config = dict(
    d_expert=160,
    d_shared_expert=0,
    normalize_top_k=False,
    balance_bias=True,
    router_z_loss=0.001,
    groups_per_token=2,
    qk_norm=True,
    init_std_qkv=0.0582,
    init_std_o=0.0582,
    beta2=0.99,
    warmup_steps=52,
    decay_fraction=1.0,
)
Below are experts of layer 2 (counted from 0) of a mixture-of-experts language model. Rows are named up (a neuron's input weights, with its number) and show model dimensions 0-255. Each number is 128 + 24 x the weight over its row's rms, rounded and kept within 0 to 255.
Before each expert's rows: "comes after" lists some tokens at least twice as common just before its tokens as in all text. This comes from a sample of Wikipedia text that the model never trained on. Tokens count by the router's weight.

# expert 7
comes after: " ", "1", "9", "2", "0", "8"
up1 [135  94 123 124 167 122 115 147 125 190  95 147 117 141 129 101 167 120 122 115 129 134  98 175 127 125 136 114 119 122 119 132 114 137 170 108 147 123 150  83  96 111 169 112  67 156  81 120 134 131 100 134 134 147 142 102 140 110 113  79 174 140 136 172 127 139 210 102 128 142 139 119  98 121 145 143 108 117 124  97 128  81 173 150  67 142 154 151 147 142 155 146 118 118  90 156 125 104 114 132 132 162  88 143 112 126 160 127 103 143 148 108 150 121 144 135 145 144 154 114 108 126 112 128 129 119 131 168 182 115 146 151 114 127 110 163 132 132 153  91 137 131  89 139 161 128 131 130 146 114 108 168 114 151 124 152 140 138  89 111 140  82 147 176 104 116 131 137 133 107 138 165 134 139  93 166 167 124 114 113 119  91 157  93 126 159 112 105 144 116 152 116 103 111 135 127 135 110 152  96 144  99 136 133 121 153  96 151 142 178 152 143  83 115 107 134 173 175 146 126 126 111 131 148 156 140 140 141 128 122 106 150 115 127 133 112 109  98 124  66 112 157 144 169 151 111 110 114  92 130 156  67 128 127 141 138]
up2 [123 108 121 145 123 141 133  69 137 109 127 136 184 150  95 140 144 140 130 158 132 103 108 146 156 168 113 127 182  98 151  83 127 120 105 111 109 148 134  81 135  86 122 163 113 170 150 147 146 126 146 121 118  98 112 150 107 113 115  98 130 119 122 125 114  96 149 126 132 134 156 148 125 116 104 110 132 124 167  78 103 114 141 119 120 163 128 121 110 115 105 127 116 102 140 131 153 109 177 125  92 136 129 169  92 115 159 128 164 102 139 144 124 141  98 132 138 161 134 129 147  93 113 138 144 137 144 129 115 141 162 112 150 133  74 140 143 156 152 136 143 126 125 102 152 143 118 171 124 127 115 176 144  85 137  99 110 127 131 142 114 127 105 105 114 126 124 126 207 169 153  79 114 109 146 118 134 174 153 105 124 124 148 140 110 123 169  95 121 150 151 135 103 143 166 124  91 155 118 139 123 145 107 145 151 176 113 108 115 128 174 128 170 109 129  81 102 150 130 130 113 129  86 116 107 158 167 174 120 128 170 116 122 150 117 149 179 109 135 106  83 110  81 167 103 143 113  94 142 122 111  69 151 166 114 139]
up3 [110 143 130 140 117 118 102  92 155 137 143 130 117 108 126 111 164  77 112 116  78 161  93 132 122 124  90  98 113 130 155 166 113 122 115  84 113  81 100 148 124 147 119 107 157 103  81 164 112  99 125 151 158 119 107 132 108  96 129 140 131 133 110 118 135  92 108 126 151 153 101 142 124 106 131 109 102 100 125 132 122 191 118 149 113 121 142 159 156 168 143 121 127  99 151 167 125 155 123 125 143 150 101  84 130 154 125 161 140 142 157  99 109 177 102 160 142 131 120 163  92  90 135 142 143 157 104  95 123 122 101 113 147 147 134 151 135 117  65 107 196 114 111 126 120 142 129 126 132 125 113 141 153 176 113 143  92 127 127 124 156 123 109 118 144 151 132 151 134 124 128 145 139 103 151 187 157 141 106 131 156 124 115 106  63 126 138 135 134 102 162 144 127 152 136 139 121 116 100 111  99 165 103 122 119 140 148 189 140 132 137 115 199 139 109 114  80 141 148  87 144 122 108 116  93 143 115 136 124 129 154  99  88 135 100 114 142 132 120 176 133  90 113 136  90 164  83 144 105 166 129 121 103 120 168 123]
up4 [119 133  70 150 151 142 137 132 131 159 113 132 107 110 111 144 181  89 114 133 122  95 108 125 133  98  96 111 125 157 166 103 114 132 137  88  90 140 101 154 138 144 157 189 102 123  88 145 117 144 148 154 116 141 154 125 160 154 110 151 143 149 144 172 150 124 150 156 138 158 147 118 129 140 140 107 100  92 159  70 121 121 155 109 127 186 148 148 130 113 124 134 164 125 114 155 159 124 110 122 152 151 102 100 144 114 137 170 138 123 143 132 140 140 110 120 122 132 138 113 136 152 199 172 105 138 160 101 147 111 149 118  94 118 128 174 133 104 102 128 181 137 125 117 129  98 154 135 101 114  98 128 130 145 141 160 144 115 131 134  97 165 116 111 113 141 135 133 115 123  50 115 179 105 164 123 134  78 146 146 128 121 189 126 131 135 139 113 116 110 125 121  93 134  81 123 115  96 137 129 117 133 136 108 113 169 134  99  95 151 137 126 150 122 104 119 153 122 127 127 157 147 139 141  79  81 174 145  78  96  78 154 105 139 123 163  89 102 111 113 129 148 147 103 124  97 131  99 125 157 127 112 105 139 138 117]
up5 [119  99 126 125  74 115  81 133 104  91 121 131 127 138 174 145 125 136 124 135  84 131 116 136 126 170  62 159 124  96 127 118 124  99 172 121 135  89 157 147 117 122 131 163 165 139 123 114 135  92 119 114 151 140 109 158 149 142 120 128 126 113 138 145  94 121 147 132 145 145 152 135 123 108  81 106  81 143 100 130 155 145 114  94 123 101 145 119 135 144  71 125 127 130 144 110 124 144 143 127  94 152 135  99 109 123 120 136 108 150 148 104 126 112  71 160 149 101 121 193 187 153  84 148 105 167 152 160 151 143 129 105 124 145 149 124 126 147 169 103  95 142  98 118 102 151 106  99 145 113 102  98 127 115 138 155 128 143 119 141 115 100 126 116 121 160 106 124 134 141 171 119 132  81  76 103  67 137 123 152 147 113 169  97 148 136 124 130 103 106 149 142 145 131 137 112 143 138  85 109 108 149 140 147 108 171 118 126 162  99 146 132 137 126 156 115 135 104 105 115 111 151 132  86  91 114  81 150 136 104 120 137 108 125 121 139 133 114 134 128 131 181 150 162 154 172 136 123  96  88 122  92 168 134 146 190]
up6 [ 96 109  97 149 105  86 126 112  79  96 101 140  99 103 137 102 145 122 111 101 159 161  93 149 131  99 130  83 113 129 109 107 138 132 107 161 144 166 119 147 146 134 174 125 101 112 111 132 108 102 148  96 139 114 146 144 123 127 134 106  86  87 139 146 127 115 111 141 126 117 109 168 115 129 138 130 125 149 140 161 140 165 151 107  90 143 135  81 158 121  94 107 114 120 139 162 134 116 126  94 112 148 190 182 135  96 136 100 104 150  92 123 173 160 115 102 128 144 152 142 125 131 118  97 110 101  97 111 165 150 107 127 152 186 148 144 196 148 111 157  96 123 118 130 124 130 113 113  91 123 175 105 130 150 155 137 113 122 124 122 157  72 113  76 124  72 128 122 105  99 116 126  91 121 153 132 120 165 139 152 111 114 145 143  96 141 123 107 123 116 117 191 117 109 144 118  96 116 152 119 144 187  84 119 102 162 119 178 114 103 118 106 139 124 137 112 119 124 140 124 168 133 118 107 114 146 136 135 159 126 155 105 120 141 117 175 124 114 118 155 131 117  92 111 121 115 134 124 114 107 113  89 137  71 120 107]

# expert 15
comes after: " the", "-", " a", " of", " United", " The"
up0 [144 142 108 138 160 177 138 101 110 110  76 143 139 151 130 151 125 140 105 151 129 125  91 119  83 139 110 165 148 153 109 121 126 121 150  73 101 132 128 121 133 181 103 164 131 131 125 126 159 111 106 126  76 199 131 140 125 140 123 138 100 130 139 109 119 170 103 151 136 129 158 178 112 151 151 161 160 136 135 144 177 130 101 127 150 124 126  98 161 148 122 114 109  68 187 102 115  84  99 130 106 151  75 150 130 162  96 112 193 101 121 110  77 102 151 127 102 129 136  93 133 122 144 135 134 150 124 150 145 147 163 111 132 133 128 107 134 112 127 113  99 147 130 125 153 133 144 101 127 119 139 146 144 143  64 140  99 145 129 134 147 137 141 171 107 105 119  87  99 113 108 115  83 145 115  73 133 165 139 100 136 136 149 158 103 141 145 130 125  92 117  84 125 104 105 135 135 123 125 154 140 137 143 161 110 194 139 150 155 127 106 139 118 122 173 106 125 163 115 171 143 143  99 148 117 152 121 107 148 156 100 120 164 117 122 145 140 146 124 116 105 130 127 129  74  95 110 121 127 126 112  96 128 134 140 123]
up1 [180  79 108 109 122 188 122 139 145 156  94 115 111  90 117 102 175 153  97 126 106 124 166 128 124  72 171 124 134 123 141 100 156 121 143 118 125 151 135 110 162 112 151 154  69 128 118 129 111  97 104 144 147 141 134 145  67 120  95 107  89  84 120 126 137 131 162 162 101 104 140 150 162 148  86 104 100 129  95 104 110 140  83 111 104 136 108 123 127 110 134 109 139 126 140  63 127 149 137 157 157 147 131  84  98 166  79  86 129 121 106 138 145 147 118 179 121 149 142 100 146 134 123 118 128 117 162 158 119 163 118 199 118 135 156 128 142 135  98 132 106 142 129 118 115 108  87  92 123 127 128 156 131 100 133 130 124 127 145 124 120 107 156 100 157 137  91 149 129 127 138 129 101 101 109 111  93 159 162  89 129 129  99 136 104 152 149 156 120 121 149 129 115  97 112 101 121 105 107 107 125 104 151 162 135 137 134 119 151  96  94 141 130 151 156  75 139  85 103 104 180 119 154 146 144  73 165 121 148 133 128  93 101 114 134 135 133  95 115 118 100 130 151 121 118 142 139 129 142 137 126 152 140 131 121 140]
up2 [160 109 108 133 123 127 128 193 105  71  79  84 161 124 113 178 116 156 103 152 136  98 140 151 134 111 106  99 123 118 146 111 124 134  93 109 145 127 144 130 107 172 105 159 131  98 154 141 128 129 147 117 113  90 135  96 132 148 171  77 148 142 117 121 116 132 126 114 139 131  91 126 105 150 147 130 126 127 131  78 157 144 151 105 112 111 144 103 117 123 132 151 132 138 198  75 120 124 138  97 160 119 109 143  98 154 118 103 131 120 163 132 171 117 136 124 135 139 180  90 108 111 139 105  94 108 144 123 108  87 110 140 136 149 140 140 113  84 169 197 119 158 130 146 140 162 134 108 138 161 100  74 137 129 143 135 136 196 150 106 112 156 107 135 131 149 172 185 153 129 122 132 137 133 128 168 147 123  79 131 104 106 116 112 129  99 125 119 140  96 122 147 113 130 139 102 147 134 166 108 160  89 134  86 118 142 133 152 148  84 120 134 134 116 120 122 128 166 154 132 133 112 113 115 109  75 106 121 135 111 159 179 112 110 125 130 134 156 119 130 106 146 137 143 158 151 119 143 130 181 143 142 125 161 138 131]
up3 [131 144  90 134 123 130 104 142 148 125 132 128 127 115  99 105 124 155 155 100 145 186 128 165 139 117 112 127 128  93 147  77 133 139 136 141 109 121 100 153 105 126 102 144 130 115 143 120 146  99 143 117 111 121 142  93 125 135 117 152 158 155 163  87 108 104 150 152 104 140 151 143  96 163 115 120  82 137 103 117 125 147 181 117  98  94 165 142 141 112 109 124 158 128 133 108 148 121  90  80 135 116 103  91 104 161 162  77  88 138 134 175  72 136 143 138 155 109 122 137 137  89 138 115 100 119 121 136 172 155 144 130 138 184 135 144 141 146 126 112 101 171 133 142 131 127 132  97  90 152 148 148 156 142 114  96 139 133 170 123 145 130 109 130 118 125 146 131 172 138 121 124 144 135 144 142  68 144 111 162 172 133 100 117 113 157 153 170 118  92 113 131 142 180  99 146 136 146 131 100 144 112 123 160 156  89 155 106 143 132 133 130 133  70 102  85 133 146 122 124 131 121 180  75 168 134 117  97  97 106 107 124 149 148 139 101 135 132 119 144  85 127 119 152 111 181 111 167 134 152 132 130 123 159 184 134]
up4 [ 87 135 124 141 115 136 136 151 120 125 109 112 146 126 137 132 129 120 110 156 111 137 120 131 156 142 163 122 145 125 175  97  91 120 122 134 124 131 136 128 125 121 136 111 129 139 120 100 163 153 131 142 149 120 100 125 121 120  74 161 113 143 124  98 171 137 129  60 167 116  78 140 124 140 116 137 117 155 170 137 142 147 145 148 133 146 183 129 153 111 170 112 144 125 135 127 155 117 131 112 120  95  94  50 153 110 100 147 157 192 113 115 101 114 115 101 139  86 132 123 128 156 129 137 174 173 121 142  87 135  94 125 152 129  83 115 119  83 150 105 122 136  86 128 130 160 131 168 131 174 122 116 132 152 122 137  95 116 153 162 128 129 150 122 117 146 102 125 121 155  98 123 115 113 168 154 135 111 133 132  82 139  93 164 130 142 130 141 103 132  99 102 111 151 102 144  85 145  84 162 131 136 138 133  85 143 152 110  93 153 186 114 189 152  89 138 162 121 147  97 129 170  90 109 113 139 115 120  91 101 129 121 135 154 173 142 115 120 146 158 125 126 149  90 136 128 146 134  99 154 149 118  82 121 176 151]
up5 [143 159 121 147 116 131 113 108  97 184 111 134 105  75 172 119  79 125 130 125 124 133 129 131 192 139 116 138 140 114 153 100 110 164 121  85 112 119  94 128 110 123 150 111 106 160 157 136 111 102 140 129 144 148 102  93  92  81 106 121 131 110 132 156 170 164 124 172 153 154 126 112 151 146 161 115 117  95 118 141 164 132 153 101 111 135 134 135  95 106 127 143 108 136 145 115 113 125 161  93 138 132 159 134 144 111 111 110 139 114 169 164 123 156 104 109 159 123 124 138 118  91  99  77 124 129 117 143 156 141 110 110 100 108  93 115 143 115 116 133 112 125 122 176 125 123 165 144 144  92 118 115 149  91 158 170 152 118 147  88  59 108 152 155 175 143 147 145 163 125 122 131 129  97 107 133 131 119 117 104 146 105 170  97  78  93 144 133 119 144 115 133 153 100 104  80 120 139 127 102 162 127 120 162 119 178 160 156 165 124 140 185 156 136 118 153 155 138 133 131 100 109  94 127 146 151 138 117 156 125 129 175  98 123 121 163 144 156 142 108 106 110 127 104 166 125 102 102 145 108  79 120 105 115 137 149]

# expert 6
comes after: "\n", "2", " |", "0", ".", ")"
up1 [ 75 148 148 125 103 104 135 156  70 136 118 103 134 120  95 143 128 120 128 122 124  89 139 149 130 136 133 133 135 127 137 119 184 149 160 131 131 138  95 119 102 115 160  95 162 128 132  89 114 121 144 129  93  70 129 117 108 119  80 145 108 130 129 122 153 149 173  80 132 164 102 128 143  81 134 124 146 123 163 123 117 131 132 153 130 117 129 152 119 159 135 133 130 132 103 116 125 123 139 122 144 120  92 145 137  78  75 126 138 105 149  88 126 130 138 118 139 118 158 105 153 104 168 194  93 160 137 177 105 125 128 123 110 154  73 134 112 123 130 107 163 130 155 113 115 103 121 112 154 117  89 107  93  80  96 142 139 170 128 121  80 116 119 112 121 135 136  91 162 151 140 115  84 122 122 185 168 114  93 124 149 115 108 137 141 134 142 111 129 128 101  88 155 145 152 145 116 114 134 107 140 127 151  75 129 140 126 145  93 138 116 140 122 130  88 156 143  88 140 130 178 154 122 166 125 112 158 111 131 115 136  63 145 132 139 150  81 153 132 149  95 127 161 121 129 141 134 103 102  92  79 153 118 103 116 168]
up2 [ 85 112 141 128 162 151 134 108 132 126 146 132 137 189 151 141  95 136 141 139 125 138 118 153 123 143 117 150  84 125  71 130 133 124 173 145 192  76 117 103 140  99 142 141 129 114 117 108  82 130 112 153  96 114  98 119 130 126 128 141 108 158 144 124 111 128 127 173 138 145  97 117 119 126 131 101 122  85 152  91 174 119 118 120 131 124 192 144 118 145  97 143 152 156 114 108 171 102 141 106  98 132 149 146  97 132 161 198 140 129 111 154 131 141  97 125 135 122 141  82 191  99  93 131 166 118 167 112 130  99  84 127 117  90 140 122 106 148 119 120 129 142 106 161 135 167 111 145 156 128 109 111 115 119  78  96  92  98 137 124  92 147 168 108 144 138  93 152 181 118 151 100 154 121 136 136 125 166 142  94 126 126 118 141 155 131 117  96  97 147 129 131 165 117 120 159 121 112  91 106  97 100 179 132  90 119 116 130 157 109  99 107 117  99 119 111 134 143 123 104 141 130  95 146 118 129 115 122 138 110 151 123 125 106 159 140 130 117  98 174 128 110 127  91 118 134 104  96  91  91 170 120 159 145 145 133]
up3 [124  82  69 124 119 142 135 110 124 106 112 126 120 159 110 117 127 112 146 132 106  97 141 117 125 114 124 107 136 137 117 100 115 122 158 163 106 127 151 149 109 106 130 125 129 160 139 157 142  42 137 124 120 114 136 143 160 166 155 106 107  92  88 103 150  92 139 121 170 115 159 144 130 126 177 129 109 105 147  98 114 116 130 169 134 157 120  95 112 123 106 126 138 118 128 149 154 117 111  83 120 108 144 138 109 114 100 104 143 149 118  82 122 141 131 138 113 126 111 131 114 117 116 110 167 156 125 146 128 125  86 213 127 150 133 131 106 167 130 132 122 116 121 156 108 145 155 130 131 117 107 122 123 168 117 113 110 105 113 123  90 121 115 153 104 172 115 116 112 131  86  87 130 106 131 174 144 122 142 141  94 104 138 144 115 121 124 121  93 109  97 126 159 154  80 119 129 129 106 133 105 160 112 214  98 132 127 173  86 108 118 144 122 130 119  93 155 110 124 143 139 133 144 134 128  81  85 177 165 123  99 144  93 153  88 135 141 137 164  99 154 134 112  85 115 199 102  88 168 124 126 128 122 121 134 113]
up4 [123 147 101 115 119 141  97 145 175 178 127 142 176 136 148 127 133 143 123  93 136 114 101 153 145 122 123 119 140 155 114 138 125 167 110 180 165 139 168  94 132 147 138 185 124  84 146 128 142 122 100 117 115 129 131 133 109 150 167 113 137 126 133 150 138  96 121 103 114 146 148 136  94 136 166 128  56 119 127 130 117 132 103 117 108 111 142  58 155  71 139 135 189 149 152 113 124 102 124 159 126 133 181 148 134 120 127 164 142 140 138 119 111  94 145 101 157 108 135  56 116 117 163 138 104 150 116 130 175 107 107 153 136 142 102 117 172 138 153 162 105 143 164 132  91 138 144 142 106 129 173 120 138 156 141 122 102 111 135 108 132 121 150 138  94  97  87  95 108  77 113 110 126 106 149 111 120 165 136 121 118 122 116 136 112 108 134 159 116 109 121 149  91 154 108 146 121  95 119 126 103 116 108 125 134 156  97 159 114 125  99 126 151  69 130  86 125 103 127 158 150 142 184 150 156  97 154 134 131 141 141 108 129 108 129  96 159 138  81 125 114 139 149 100 181 122  95 134 147 127 137 146 112 109 129 148]
up5 [135 129 121 113 109 107 167 115  90 140 123 124 177 178 113 113 138 137 101 121 111 157 113 121 158  99 111 138 158 132 107  86 119 100 105 122 142 123  81 113 135 158 102 127 142 145 127 160 117 123 154 105 106 131  99 112  87  99  94 121  89 119 128 132  97 160 150 122 138 145 154 113 119 115 128 104 191 121 120 113 133 135 102 174 130 146 160  90 118 128 105 137 163 131 120 103 157 160 126 149 134 125 133 100 113 145 116 137 142 165 131 122 137 135 121 133 143 155 165 143 123 144 113 141 113 114 160 145 140 109 146 111 130 114 107 149 156 100 177 112 130 135 130 125 112 157 154  97 120 156  83 106  58 133 168 130 131 123 136 126 140  90 131 117 124 110 109  87 129 111  54 161  97 126  90 126 162 138 113 188 101 119 121 110 104  84 140 130 125 129 120 125 112 129 145 187 143 127 135 135 137 122  49  98 177  96 124 160 148 139 107 129 144 122 122 116 152 125  85 122 134 163 136 101 104 151 138 104 101 128 138 100 127 111 133 144  95 145 174 107 150 135  98 146 200 122 161 146  72 144 128 144 141 155 138 173]
up6 [177 121 136 169 171 130 161 130 103 125 118  93 137 114 170 125 121 160 149 169 134 108 103 119 110 129 104 108 112 136 106 152 137 129 125 171 106 180 134 117 148 172 143 114 145 186 116 106 102 127 111  98 117 135 130 110 113 102 132 112 139 150 136 109 132 152  97 102 114 142  89 160 112 127 114 131 115 122 143 169 102 161 140 118 112 157 135 125 115 123 108  88 130 127 144  93 106 102 136 112 133 100 106 175 156 148  79 199 112 151 109 133 139 130 147 117 113 129  86  89 154 116 171 143 135 116 104 145  99 135 144 138 124 131 123 150 116 125 128 138 148 138 162 101 125  90 147 110 146 156 115 168 142 116 146 152 123 141  80 123 124 120 116 148 113 154 135 108 179 123 130 130 120 112  83 116 200 116 123 102 121 146  96 153 143 165 110  99 152 164 110 134 130 140 142 159 112  91 152 113 136 110 154 139 204 126 129 128 101 126 133 148 114 113 152 112 165 120 124 135 142 142 138 150 127 118 111  95 193  88 109  93 136 175 151 180 130 140  64 166 144 101 121 166 114 101 120 144 157 100 145 125 133 106 115 115]

# expert 5
comes after: " |", "|", ":", ";", " in", " a"
up1 [138 118 120 140 130 116 120  88 137  92 178 151 135 145 121  71 154 103 130  95 117 122 137 132 134 110 140 101 119 113 122 137 131  69 129 154 149 126 173 121 164 137 124  93 166 105 130 155 117 114 171 158 104  90 171 127 104 162 130 131 126 131 190 148 130 145 158  91 136 131 121 148 125 121 168 152 135 113 123 137  97  97 152 108 129  97 100 137 121 118 159 136 177 126 140 139 160 102  95  90 114 100 147 130 112 141 162 107 143 119 142 105 128  99 120 119 195 136 114 133 135 126 163 135 149 151 127 118 169 124 151 110  84 107 139 144 175  95 108 172 165  93 119 148 142 112 133  91 116  99 134 130 105 115 143  83 135  93 112 168 115 145 138 139 103 151 119 125 132 105  76 127  92 141 178 109 155 125 154 142 109 100 144  78 130 119 108 172 126 110 160 151  82  90  91 141 149 124 105 115 137 158 126 149  83 114 134 151 121 158 165 127 128 138  87 121 100 106 137 136 126 161 140 140 138  97 108 170 113 124 101 117 107 163 177 130 145 142 158 119 143 160  91 109 137 129 144 119 134 104  92 121 131 119 148 168]
up2 [121 130 137 125 108 109 109 119 137 141 148 114 152  96  89 125  68  92 135 109 122 174 173 123 111 139 132  80 102 127 114 168  72 121 133 126 135 122 150 156 139 119 182 129 131 135 133 159 121 122 107 138 150  73 146 115 135 151 106 157 137 123 143 156  96 118 164 112 139 161 124 126 124 106 132 120 100  96 118 138 137 181 119 140 120 126 122 119 100 144 121 135  86 107 169 173 126 127  97  96 105 110 118 109 150 136 145 125 158 133 102  94  86 141 119 140 121 125 114 135 126  99 120 163 120 124 143 138 165 157 147 134 115 105 103 154 126 105 103 142 162 100 102 165 127 141 136 126 142 128  74  98 115 164 121 112 132 142 160 134  88 119 151 106 152 101 148 165 126  93 116 106 100 124 162 134 102 100 185 146  95 143 129 145 121 131 152 137 163 156 129 134 113 122 104 110 141 112  95  90 134 129 124 112 163 158 120 158 117  88 163 121 135  93  78 121  90  94 141 175 171 139  78 124 138 111 147 170 185 115 142 107  99 157  91 138 112 140 146 118 141  93 160 100 122 165 142 190 143 147 125 155 103 122 162 137]
up3 [ 91 129 161 104 133 139 118 113 112 142 123 115 171 122 116 110 101 113 105 118 124 140 126 137 150 114 145 135 121  99 158 128 173 137 168 107 135 149 161 167 153 114 147 127 146 130  91  65 144  78 109 100 121 103  99 146 132 101 124 129 117 146 136 140 122 128 151 123  94 116 176 136 153 114 180  91 124 128 143 175 129 149 138 112 126 157  90 126 116 165 118  89 116 131 144 157  99 180 122 190 133 106 140 121 120 159 128 140 116 153 104  78 113  70 108 140 138 126  89 125 140 132 136 134  61  99 111 133 150  92 139 128 107 158 147 176 116 154 116 125 131 147 134 145  92 127  93 133 120 128 161  58 145 125 126 111 159 136 137 125 153 126 137 135 124 136 162 120  97 146 113 104 109 135 141 152 104 134 124 143 113 105 161 108  66 178 104  71  97 117 171 113 143 136 106 142 126 105 133 126  94  84 172 168 111 158 106  95 110 110 115 119 143 106 160 141 116 102  95 121 118 143 129 115 119 182 115 162 139 111 141 130  77 126 122 109 140 139 121 129 115 147 132 178 110 133 131 102 148 101 124 153 126 147 114  96]
up4 [118 173 115 123 141 120 113 136  85 154 137 110  95 131 147 110 114 191 134 124 135 148 166 112 116 128 151 174 135 106 111 153 118 111 112 155 174  98 153 139 142 165 143 135  89 123 140 125 122 131 132 123 128 113 115 137 140  92  96 138 126 141  99 166 127 138 153 100 112 134 165 166 101 166 164 137 119 150  96 132 124 130 109 124 150 122 115 133 106 161 115 135  82 128 158 137  90 122 140  81 117 120 125 171 128 109 121 126 154 127 109 124 112 142  79 120 150 105 133  83 140 180 120 131 116 112 141 151 105 112 119  85 113 121 150 121 127 109  89 112 120 177 122  92 114 159 122 131 142  83  97 125 110 143  84 173 177 126 133 127 118 117 152 128 125 108 106 178 108 135 132 144 191 168  66 111 119 125 135  95 158 159 168 155 140  95 113 147 111 125  76 160 111  99  88 109 135 146 136 124  89 175 147 179 166 145 132 123 154 103 135 136 145 101 135 100 127 117 124 162 141 146  99 126 130 172 176 162 148 127 127 117 135 145 174 100 164 107 118 137 129  95 117 100 142  96 148 139  99 102 124 153 143 120 125 127]
up5 [126  78 113 144  96  83 104 165 103 107  85 145 127 120 164  98 101 181 102 116 113 135 112 145 158 145 189 131 116  83 123 105 149  87 128 135  96 122 114 127 181 111 140 101 139 114 147  95 111  93 129 139 130  79 140 120 114 127 109 124 133  84 111 143 172 101 150  87 119 110 144  95  95 119  99 110 158 169 156 133 141 108  77 151  95 140 135 129 142  90  80 142 139 118 134 155 130 134 115 134 100 140 151 105 131 131 153 125 159 123 122 113 129  93 114 132 107 113 172 133 131 119 129 123 125 162 113 141  84 102 111 131 127 189  98 123 155 113 128 131 117 129 106 165 132 147 124 153 162 148 126 141  93 145 115 163 100 125 123 132 110 114 120 131 123 109 110 123 127 118  98 136 109 149 111 115 153 195 137 137  81 166 118 144 106 120 140  93 129 119 117  87 144 132  96 139 151 139 179 127 131 159 153 136 136 107 143 125 101  84 164 108 155 147 126 151 144 161  96 124  89 125 106 122 145 131 137  96  73  85 123  67 105 102 172  94 118  98 118 123  91 142  89 121 128 150 126 118 119 114 113 127 122 124 137 169]
up6 [145 110 144  86  96 137  93 110 125 127  69  78 141 137 133 118 151 127  94 129 144 132 133  88 115 143  98 134 112 132 150 140 147 123 127 151  75 143 158 100 135 122 138 161 129 114 126  95 126 118 121 164 134 136 120 131 121  86 157 155 147 122  97  95 116 133 156 126 110 163 119 118 135 129 111  72 127 119 152 151 159 125 158 127  98 123  88 102 146  82 154 113 149 121 154 119 147 136  87  97 128 122 106 127  92 148 121 129 124 110 102 117 153 129 136  93 119  56 120  71 112 118 112 159 141 142  93 150 140 115  90 153 140 141 146 115  74 156 168 166  98 124 124 141 134 116 143 103 130 108 169 152 163 120 127 114 170 132  69 131 131 134 157 103 128 142 131 128 120 118 104 151 129 167 137 137 153 152 127 144 115 187 112 176 103 117 135 106 125  96  89 101  80 132 131 138 135 113 117 151 122 139 123 137  94 103 108 132 148  88 107 115 115 134 100  81 132  76 105 129 161 122 135 137 107 134 104 112 112 127  93 132 114 154 109 149 179 115 156 109 116  96 120 108 182 156 138 139 111 170 161 177  98  99  99 141]